Weights of a small mixture-of-experts language model, trained from scratch on English Wikipedia.
Training: a variant of Muon for the experts, 397M tokens, 3026 steps.
Below are experts of layer 2 (counted from 0) of a mixture-of-experts language model. Rows are named router (the router's row for the expert), gate (a neuron's input weights, with its number), up (a neuron's input weights, with its number), down (a neuron's output weights, with its number) and show model dimensions 336-447. Each number is 128 + 24 x the weight over its row's rms, rounded and kept within 0 to 255. Numbers have three digits each.
Before each expert's rows: a language model's description of what the expert responds to; "comes after" lists some tokens at least twice as common just before its tokens as in all text. This comes from a sample of Wikipedia text that the model never trained on. Tokens count by the router's weight.

# expert 12
Description: The after prepositions (of the, on the), spaces before table numbers, and capitalized first pieces at line or field starts (Eff-ect, Script, Staff).
comes after: " |", "|", " in", " on", " of", " from"
router:127132118130129133160121090129101178119139098137173119092108104091137173156138082133156154083125125148166150112128145174135136147123151152073138134132081160132155119126156162168138146127105146132148136166123134144111161131157097103108127131131106104121156121138141133101083143134131148132112159158117105121132092140082125163146101111101
gate0:093131151184173111120094104111111116151157109117117199163120112141099113121153100138148126056145119152118083119136122115136089132130141100133139143107112126117129123079132100178117113127117112150154150192184164149111126164159073095143136110132145095112101110136091132109101157060145132117116132137188086149114105154111113162134136123139
up0:092125127138134093144108106116116115159200095116131148168121101144119123115145086113132083076137110125165107146151146154131086119134103103139114144139116117139144104089133147133132139123121099154137127134166125138147149174210101114158166124133169123130084121129091143124105145085122128134099138124158123163131098140138138127138129097098
down0:151108090115103110167141121098104141091104181124087169097152130146133171149101138134131102146134084169091147135186146130124132087143110129088145175152112132133138146094150135132112108122118122102130127154142112117160147128140139104149157148141112144127156113130148119165133121141141137111083111123166097137127111125154118110093173106122
gate1:109116104149101099089128127079103183134110123125131111124129135155167141123094158137145139119138097154139113110122142119108149125118095098149135122080134092149136109162163181106121113149131112161119121128095139113152089099092119122127118075144155145139152132124143143135141146148164108123134118110177154121170145146149094125145084099080
up1:104129105103107126156136123089074154163098124134106130108152132168178156122112143155164136151144131178157097101145138123098153119130086116124124148096125113146147132157135181125140105119147112135162112124147132123149118102113137091129094153138143141160178129145138156128155142168116133104111117130174122138186114125175072112088073108100
down1:119167159106149129108162127146163118149148116139133111112109115084077130144162119118123108158114113138116116138122133122167141122117147123120114100117158131150084110121094095119114072109109125110137137094122100091118116138178098116078099156122149148129121109142097144077178137122132154125078125114074122192082131134109126120150105097139
gate2:117121127142124123103160124139130140138137182153145100156110144141086106129108149158144156102135096137089131148120095097111158163091189113127139125149074141132152137080134109152132149110134125122136089117146128104099158119162119138144147151082143099146138110084124156121100120117145128098098120126105135158102150135160098143132087184135
up2:126120111139125140099185125131150105106160165142127084175108101077093122137136131170105143073168115131099091117119145121117185127116138122118127112144078142137129150094147092148142136135158109143102128124155130105066150110167160119135142151080104116167134102081112142083109136122165133108102149092101133130134177143158130140161107166131
down2:149132142110142166121126150103135156158166089111105125125158120160113166117153110101061091162138093121138112143124135119098108079098141137159135162127139136133087149121115108117147109121155119166123136147128123130139145125147129128123095079108131123112117117088136102124156125149106138125126115113164127141122118131097120117070155121134
gate3:118135146114132131118170188186172131137135120185117117116120132116132101173097094140104113127120140178096149131135138130134122082100111114148116109110133114163114132127114128125119084097154134094101110093099148116118155121124143073123197107176135083129152106125134098120122120118059098151119140121132135107130141180085116153117134175132
up3:143098119120124139118161174137155115110140094158120125128111117106115149180099070122094121146105129145113145145122125131138115118109139170123130132090100082136093122108103118133126107089141114090098121100122143095135131123123122122115160105157156082128130123102091111141124123107084071153126146126148128096129163154091154130118157170135
down3:161135130116078142153156133121165125108098129107117149093129132091180130107123159127113162187113156058112148144116149147130134159105119117153118114130135113095136190165151147128179096113098115129166159130163130094123116126123119164136089151113124126130145091138137121083104118083133139125142108120111146135141124107136151113117133134107
gate4:102082114130110097154085106126141130130177082132094125082119119136141144096139092142120127131091121112092077121095119141133080117140112106179129146129062114131127138130101144142114100190115127150141115118133086136110147181131123144153131145091121140142118110125153163136083123114116114132163128140112113140149126115096107113136144092171
up4:097081115122123111140098111110153117126183088101107129110092100133147143108133119125108117093121111109133105148131093151115112109134129128148151110133098105134133143113096177134121117197152116166117120152118080154123145136134147154163137124140093138126103136112136148160122099134098127160141110124115109139145102124128152147131107089177
down4:156155116129104160108129117110092093165093110102118206122136113130098152135149145108149123090127144127096127094097129105132122134140117152099109156139117128151120083131159110073172136097129122132103130137127150112139092093121147086162145110125101137107124140132147134138106143091167177130144135088103161148146108144139094155136134122089
gate5:134103138110137136138147105118100120120149185135160136150160094107116083132134154099117083134086126113167154157174160123159137110122156113140163121155117116116106141105123134156129117128125113149132156089130164158111148137136107117133086126128129164144131132122119147134120163151148103113115155104138108124137155121122136164154170083114
up5:132142157142122124115137122122111158120141165108131135106186122122145103150113154088123095180091108140127166122146121100132129119139107125093156134177144102086126155102116155153095145117138124149139135086127122187122134130107102104107070080143112169137145112146072151109137141132120102138099142124156090145121128100133130146168188081140
down5:164112093165095097164129131105135164129140112111109141123178132140124066153129103109162126127157159134128101177100114104105115114129123126135109122141127099143155150130172187101131105123163112112133175095142105110170091129128129137082133087163140122164145065107131129121159094164185116136107130107134144119113157133114099136149131137176
gate6:115121116164168103116093124116088155161117133149123139161139122126116126089112179170141109120061102117158106161141129125140154173144121136109127163111112105116113144176143114127099121112126152128092151116129152147165105154126125146145157128149141145126127139152109129105118112099139113100102148173170113075161129173138105132118122107108
up6:142108145164155089090110127082109128104118132167136126155132166153136180121091164174142127132088077150163139151133187093144139152117117132150105121073132158128115123159135094132110133149143149139132154104149123100169084142120118141151165157153124142118090134142117121140139150093099113094121111167148130095146132163119120182158140143123
down6:135115102096107141156142111169144107108141143124098138097112099135153109178143112086134140120138142122096143102152094112150133117168119081104113068127123155132112131144147141117128112115133113107125141127128095120125115165148129161126122144101132152144171153122104120106143127108176166155123108097042087161099101121108109133105100120141
gate7:156122106118139129147135100129168120137123125114149127130161129101111099153131139149113142148167119182138148108092165130120099148143087198128118155127123093120145133108120104140111144119108136173132121138134130132180126156115149142093098128151122092145128118098121174102131106117098119141083105101148085118117143166143141126125153191118
up7:120134105127123139142127068160171133172154141138124131119163162093105102154140153142091175163153118142133136116107147152117102143131100174136116127099114120092131156110142130123104108123120119165135111137114122138166137146132150173088112122162146083127116104098123140089135103099108102161107093136136121144150099151165131148144150168107
down7:116136125143158119105115114136107120110163119098121134133150143100107147097115150102093164144128135137114116139149142082126158097142157106161092114134115133134076120136140120125133131155151112093156117146079096166116071150134173145115097144144126080136108127119127104099152166154125129115139103172130106120118121112108050113126162180171
gate8:104117154113141114135157155103114123126132164116133149108114146091128129105125140099119098126130144104141039120127102128120123157152135127147106121106105121133126138123139151157056113113108121159145136119127128116141108160115109128107152103136132109120137110147136117182103112121154123105142128132128110128072121146131147074112167120131
up8:123103133094092117130152131108110152134167184134152121108081150124145120103124130106117092109105154131154051109132130160129127174136165099135082126099096124152113197122122131182101110157128105185132141115098106144157138129127138127117141116129148114128134152094187144136133092131179120104117105106114143129109138142108162098157114114154
down8:154119136124118145117121128110148135104104112115118129158106195099135153121135156130107125138163121168078166153118146121129118066107110141123138142136148177117111108127121099108126132116124110119095103190112119138115156107102128201111136133163128126126133127144131133136142169139148145163124119147119129094095127140101136144120148116124
gate9:140119122105148144096086114086114121133120176105113118160140100124156133131104113173135138105100103132096134113118125145115100098124153156163132121131115137113143150141128110109127147113116121144110157124130116108117168124107127138089163124142120140107132128134126142147134086156122102147094182141131117091136130134170191117173145139110
up9:126159132124154153112126142093116148173122185111121106119126060130181137136110089156161136108133112151107101141125091133093114116115167138144106096157159146118116166133122102109111151124145128143107110108148137143084118086105124161094144110132110127096115130125155143169160136155126088144145181076106119097136127127153123158158143101124
down9:143172130155126133114116123171140096131125123147136172118154164140111130148146166141149095136152169126132125136127090149154100174117140124170083138132136146150101086154134134170138125152138140117134143118129117107141094088120142086192135134138104112119115129138139097098117117090149210123139139128132128138092161117133063099146153097135
gate10:065082132143158134110125142147147130176140143109119135132143120135146108127114165102172152122169108113111130107147109137134137153128173144132089076138135159103091107119142123132122120130085153098120170094157152146161147111088121140108105134155100134147135153140170194150160097118134109178136115127079144132157133091192120125120143105126
up10:101099097117157164108122116116136097156149123108089090124112147096152108098120147105132126109113120131133138118132167182129147138137132121148103107109125120147121132099167151163103101136132138093138186115176121084112121062088152104142115112154150138153144110127182138118130129120124126161153127128129124168104093108154113169126123122121
down10:161141121161123131106119135118156132092150170154097162143118191147153141149123163166128111144121134104111078169145120142140140126113129059118135156165144124132112137140130106117133132126151066116141147127106133124126061116167115102151136149124085158150123134126133124187105115120156179103147140130144128142116123141112129086100137117123
gate11:108110141156143153108066138155100159102120107172099098159126120146110086129119084084160099147123142126119161108135112119134132137089131128109128084083146146103122154111112126146091133103125085085144120135142108111132111174125144176140129171122145132144125156105149109119067129145137111156119119107114180149095131142149165145113091146125
up11:139073151145094161095047162146094106124120121151113076123119114177116086146149106082141086148124104143111157103132108148128144142110131102134135103085125127119124154148122146106101152153104125079136114165131105138119127156112164158147163137101182135126123195137212119164107100143139137143117091130103155133110126150140127098139091124137
down11:133119136131122109135113147131123116129053140148119122128105090146089146131102140125098116125125099086120119128128134163088107108094104135117104107097091114138132093104118116125129156135112161159127102101112095112116184132142098127107161160138164106166119107137136135109176119170126152092119131128170127085146124104103084100126138157131
gate12:154149130149109118134117120115148107120129118125102147156150135155059113121146150127092206111122129106121080084128098136119086105102112115105179173099147135172145110122145177146140101171099146121129112116129143154143131115123131130119149122135135163134147130097131106171077173091151173125136134112102148121139164159172141103119105086105
up12:149129118153120113146106123133101092107163150148115134129153108116094124136146157142117199114089150129156053112126124133134123108123116093101192120117165113119146100114105151140147119138106145139131108156104143112125123125143126157118163151132177166106165104113112133135107155094145146127132142092105145120150108135167159153152120059115
down12:115158119101117197121153110162144168120114097122110096128115083100152114107132113130148099140149125091096165105140110099181140098090115126148106114124132170099119142138117122082123104125196130138110153116107151133140114163082120130100121087128115108139120122150145146141131138166137119148141110131143137145107099117148127129132138155122
gate13:135111147158163123146137113074159129123102135151098128135146127163154141136147128109099119118162128130164109134114100126091111189132097137117091156094066151157141139172135094097133148088102134082127108127130124073125135131090115152102137122142148118150142154132162164159140142109074137170110130131112122077103114121112165111149157130103
up13:125132143114140136155131112117159102136084113140171115105124150164120150130110159135117119086121117135145099146133105122139129143109145089159117149146083157148087155140143092069126136118141144084136105088157120103150164125103144131102115152139119114135143121169124164125176122094082114141107085146171126081119154086130139121146146119100
down13:117134162159138148080120189117143073136115140180118150162110120165157120145150123129099150132088124111156150143119132098112117139106160095122093137143125128139118117181148117193125114133126073156132167115118135126126109093175115119134112147091119147121158131152165091084150116167117147133121093145135113136110117153086131130155107157083
gate14:168170157134120142170157129118122098108135132142169090105125128131134145135136097104115168121117139153130119096134167177163135116085125130125112150128124103127118114117074126128150145109148125139141144120104142140139167109116110135125103108174144123181131127097119124143102139133147097134069104090101136103117113132114106155143157115112
up14:164162144121107163178163100099136105106129136129156083106130087128122132146126097133116136131126124132122077131118132129174142120101125128144100164137115117107104134110098109103152124096156117135154134116133128156153164112109148153089114133171130118172113100108080110146102138178120109157085118113128136116110119129113091138152144103120
down14:104145118148112121097166105155169119145114145122113117140083113155128158130119149117168132134133117148128175108085099143139110132151110144117124141127135139143150148115115162114109155124103131120139120112096159155147150147132159180157110131123132118093094150161131121113134147081126143150116151121104135094149149116120083143129143124082
gate15:154140158122146135111129135137133079120136105126148120127132126127134128116129189097127172089150150136145134164117108132142138129126136126122117089122122102129108093148141157100092147136124081124117127151173116139120103132112142146128088184197131116109129148119114162142130128104128123103143166153126103100142139106103099133117090121104
up15:125131117155146097137077146100095086132155099101129100124129095108121187137131139129106176115163175125156119135159100153148092159131143071157101068120149091132095109109115117113104130135129094104170111105173126136101097164107135121141133135176100145119134124122082154151095133148172117132139101173138171132131107086096084155139090134131
down15:144101089131130129160162116112115117160125118111114141130112103118155076138142114089128170166128110152110106143112124140142144120132105139117174120135116107151150123165153130151170055121146142096163077161154138181149153145135107145118177155111111139151102135119094100086132157114151137181147073170114141161165129133133070163097128118136
gate16:137096113093126142119078123099110133143130126136121083125144115125092093115089156141133151141134108132125126094133122097160138142119130109123162127123120142100154113110100153142142162100082098126153135071168144126097133101135180146107144151094149142147159127154141137108125132121117139167128150116122101126146144149154150111114109123104
up16:149113121141091139116137143069103153138127141143149084111149108124131151104160135156104155159118094187170146157139088119136119095121135130163132138147144147087173116157138106129136173119087132147171147083109117153078116130119156170094156105094155142081128111145126132095110160130124134143142095126102158127103132109111120102095119122138
down16:173104131129133143100169112146176089133095187082124101144142131135090125110091130110110102116096113129117122137098109106111109109151076126113142113125110113156130110146136167123143118152144141110124104155050134123134137091121103119141127141182116145087124146138134115127131122140109153098110184102117118146135104086118116147150086150118
gate17:134123115150134151108159134131155102129091126121100126119126128125111145124093150103083109152141104134099153106143152113113115128095123150105125136147100115106101140135128113136070142147051105153124133117103160162156141135167164124126132137102099141133124083159121149140146168119124139157127153113141116185132132081162114127121168087131
up17:135129144114113144117144125089126085129086124129106164086118154112115117112135167113115120126119091095117139099155162125116114124116126139099131114163106139114114153120179086094092166108073093166150133112107128124157146133116152122123114146122097130160110112182151123117121134143147163099143120110109162141104132098165108141144152136118
down17:163133130111127134147111141136123113123148120129136155167119125124136130128121112125151154113151120142114103143163130117087128129102138113146108134125176118103162095163104120110168132120118152146102109151126125158109112072107105130101135095154124150105104160125131174148095123125128055127115111163138111135118128115162158106163122130114
gate18:114121147156135134137160122116124126117106120114139107135111168142147132114136083139155170094184131126080124158108133159086096149094152184139095133164176151141131126138164108105094119127106119145189109109152171137112110083127099112154091109092153147113114147113142162090137100068144117138108150148156105082101114116095200115152132150147
up18:111123148143144155137135127106134131142098122115140128107143138152110143130143065137168152148136143152078149115096141147062105156121152150159133141163172103124126155169163141130081131078146132163170149132172163141097114079118125091167125130105156132123127168121130168108132116081129126180142154157164124086131112093095161121143136154115
down18:130137046178061114121129150136143080137161147101127120153097132120099128135154155099109123136082093117165165161113080101149126122161146127137132125116091131171113145136119150127118124147122103106079156157126129102153141123120146140162097123151187150145129115117142146120157120145148119118123112165119125092148120156101124131177123141120